Weights of a small mixture-of-experts language model, trained from scratch on English Wikipedia: 1576M tokens.
Below are experts of layer 5 (counted from 0) of a mixture-of-experts language model. Rows are named router (the router's row for the expert), gate (a neuron's input weights, with its number), up (a neuron's input weights, with its number), down (a neuron's output weights, with its number) and show model dimensions 0-127. Each number is 128 + 24 x the weight over its row's rms, rounded and kept within 0 to 255. Numbers have three digits each.
After each expert's rows: a language model's description of what the expert responds to; "raises" lists some tokens whose logits its average output raises strongly, later layers aside. This comes from a sample of Wikipedia text that the model never trained on.

# expert 0
router:097115146090089086151138120142123176168115126132144081116114128165110137092120163178141120114137107121155128146117082101119152146110130086117115128098136119149103122130097142142143105139152107155122149144141146180119144126100130109095128177120127143163113095084127164112147107140157097096112111159110115099144097123098134109125114139122127155160126141080115116136142139108093102156175
gate0:127142098140117106141122118080094105143109114136145141173126171097115110092145147121079147106136177112075104139144093133193144124097143158123144129118138095136081139135128122114141114187133112181098137102140148127166135140140111125145126105091120161112150133119096125138138114128120143154149166129165092159130144148141130104130144147086121109104122130133144142079079128148120076110162
up0:126128181091134128097167156110053141121148146133134081111136155166127130134144111101133099157093144103165110109145149159133099153106123140109132125125116126123132140126135131142105124100124148155117116102117146159116116145129128151132111124115103128155153087134135091179107122121117163124138129086120128150112113161125146172177144120177125110126108146119111138138106120089128128110146
down0:122136111074141083155151131160187141179093138145093117149091117144132150117170143126102108175128129146172133113153146104128132129145110165094154147166114158143105137120144134159117185138127122124122137135158142110121142103177115124129141167139166110093116150153148138115109130152127112110129134128170122126138119119095132165080152169120120112103165114083086125133148107082128132131131
Closing == of section headings, plus function words in narrative verb phrases such as to, by, been, would, he.
raises: "\n", "-", " (", "=", " before"

# expert 15
router:150131144154089163141124119152134185150135148131178121074123156155138131090139196144152067132159129120126135170136107099138139105110148120145138139136113118122149115152123107156134096115166090141145186146113119125122083091120131098105148149117099142152129110118144117121137113165132158135137141182113118071148095083081134139108138135107114137151116114109102114127134158101124103158110
gate0:125088144140148081097138166106132135113106132115092109175110108100114096101137129156089129087163091145143063112112152137125109127131135170117180136141114085117075152158104151084136139098133140104101133115147090147133158154160132102162126177089152152110139131111156092116103092107167157135107136115125099090126121161126181108138162168088146120077127110111122122128126114153099099136137
up0:123125136117141116151171174095108146074146119125096154114106137127102119095170129143140170128108106108128100178123163149119106179115133146155124130127140158093151159141098101120068110138110167136099106120114174128133151185108134172104094132096136160092160127144113115095097124147152135105130205118140143103131116171097130142149127149138125115161111115118092120124129124137165094106145
down0:159121121172096103094123086134118104120154137148151135138113133126149161125200165184110143100202120107120115116128139143109126149153151160143132122163137128129104096123119086092099165150091113133137135126119128088105170156145141091123099163103134136140132102135135111135123156115194116138126157093149169166114116165125131089182114136123126142127114142106085117185123094110148111144116
Relative and clause words plus reporting verbs after a source or critic, such as that, which, where, notes, writes.
raises: " the", ",", " in", " with", " ", " to"

# expert 8
router:133125138112143131190128089138126125166150152103126077127120116133122155108087134115140094158120093147129142178137127104115125167114130107123108127146108102119170096160133146127121087158169126131158181119109174144098098094151039135127150117118124120176127137105121112148150120183164112123165164162117148135146111125118117157111111128150131135170115152158105143125125176116094118123132
gate8:129084120134159171140135138111146155095163119115100110086118123150134117095158086131119126112166124162102126078107139121124153091126143117084146124118163142177121150111097126110133136097077115127094148169071118120168157125105070127137138114108107141146136136116130108173176142121148107116112135096155165120130163157101147097079107113131116089110145139103084139153139095145128118151118
up8:107156115163123126158130162085156162147120150104148128092151097113093120119118126122154135146146143140118160099117140180133144136112123103146129057153141099120158138136094110109159147153112173119101154137118163178091082145103100147086111135167094135147116144112136154112111063142152158122115115180151138153146152089103127125126136134092116098145081090176144118102129140158129111166109
down8:116132135134139151098152145101115169114141126165148121125147120113125127142127133144169147090125110091175133123099167127095119171151130188168159082161074102136153144135148135088123125147143152126164114128141157175111120118125083096106151121160161122097154140148093077097123115123184166096126091106142153120138130108129123135141126110113112097111135143102152122163143139128141147135111
Commas and periods closing a phrase or clause in prose, often after brackets or quotes or years, such as ), ". 2022,
raises: "\n", " and", " where", " with", " before", " "

# expert 21
router:100165136107125117127106127178118143166098148110131175120123141133105107130124218115141105109130117133148115163184120096133140166129130116159134111129116079130137132123125107138116135100144095128141141127136123123142104122105138092100161136115046128167124140095130148123123103170124125110125078159116125101123112119104105076097120103136071104183141157147114121139116170127142076125102
gate0:122141124128130118137123128074102124148120086091101114110122123158163153112165128174090116133126151113118108154074103134148144142114140168147152130137145116110099102139131140123162172149073156081116172162155105116100093146089101102142117119086180102100175118137144126087125119146134149121109142157146127115127130080119116187136101129101092099147148100145101096134104117163077161144126
up0:086112137102146159100111136081112133142138117128102119079118146114115106138181143086108161134104107127149149121133121100113085143134077121136128105123141136147152131122118107114160129104107173141108117122096135141126177155094128123107137103178136183139159113123135105134166140101131124104135097100095161111102161157109145111156163106099145131104117173135139144140144141091137071150136
down0:109133106111105145105121105144140123152065118111121077119110097117088132139177119164119087122122154114129089134137177085109173084151091151152159127112108177087119131145098130106117132137133101134104128132158137134119130181094103120091115189125110145108138146139109107100116134117137147137097101138130106123080120127111100069113119143112100109133129119099101137148143111121106142124139
Prepositions linking a noun or verb to its object, such as of, in, with, from, between, into.
raises: " the", " a", " ", ",", " an", " their"

# expert 6
router:151118106098078109151094158185144171114147149101118127145085121146122103141116149123142145120190125103145119147149122114107153114140115125126157107076172180142130116129129165074105147102120124105168137151136117150085170147122113146119163136129110170175128161068108153136124098150141135114172118144096100143134123113124131150111141124161121133138169076125093091134124153144107120119141
gate8:183123149114134095132121127141113127105108092149093112096158121133118080128125148186149122110129132120157162158149089143113124137167111130131118107141124161136147143086129129140130127116076111118124137181132115135175115120126107107131131126150164084141144108132139119108154129090123126094106108074163127129146158138122119143110105099141122056115128105108146140144148121141132152142095
up8:125160101169132147166129124149098137123145160133135123129109128080123152153148125120128113134155106154135098162106124156157153094092132156099154111122120147085169104123108104137122151141138140114124170107152134208123159140129132089118116145124129141108102120134141113053139147105161175186151138105148115142147083084128139164157109116163151156172123137120101153084104189136152120138141
down8:140137136123154090110136150125121134156134145124113134116148114112164133105129160115146152131112129100108137112131099151132131149107144122125187147147106112142140161142138128123109159155149132116116110117164149178110105121072164103184114130127109118160141154119133124122144077109172163102135135147125113145120072156115117143171136102148116121170123122114104098135109161105139161153076
First names and pieces of foreign personal or place names, often in lists or tables, such as Bill, Robert, Vasco da Gama.
raises: ",", " and", "-", " (", " in", " of"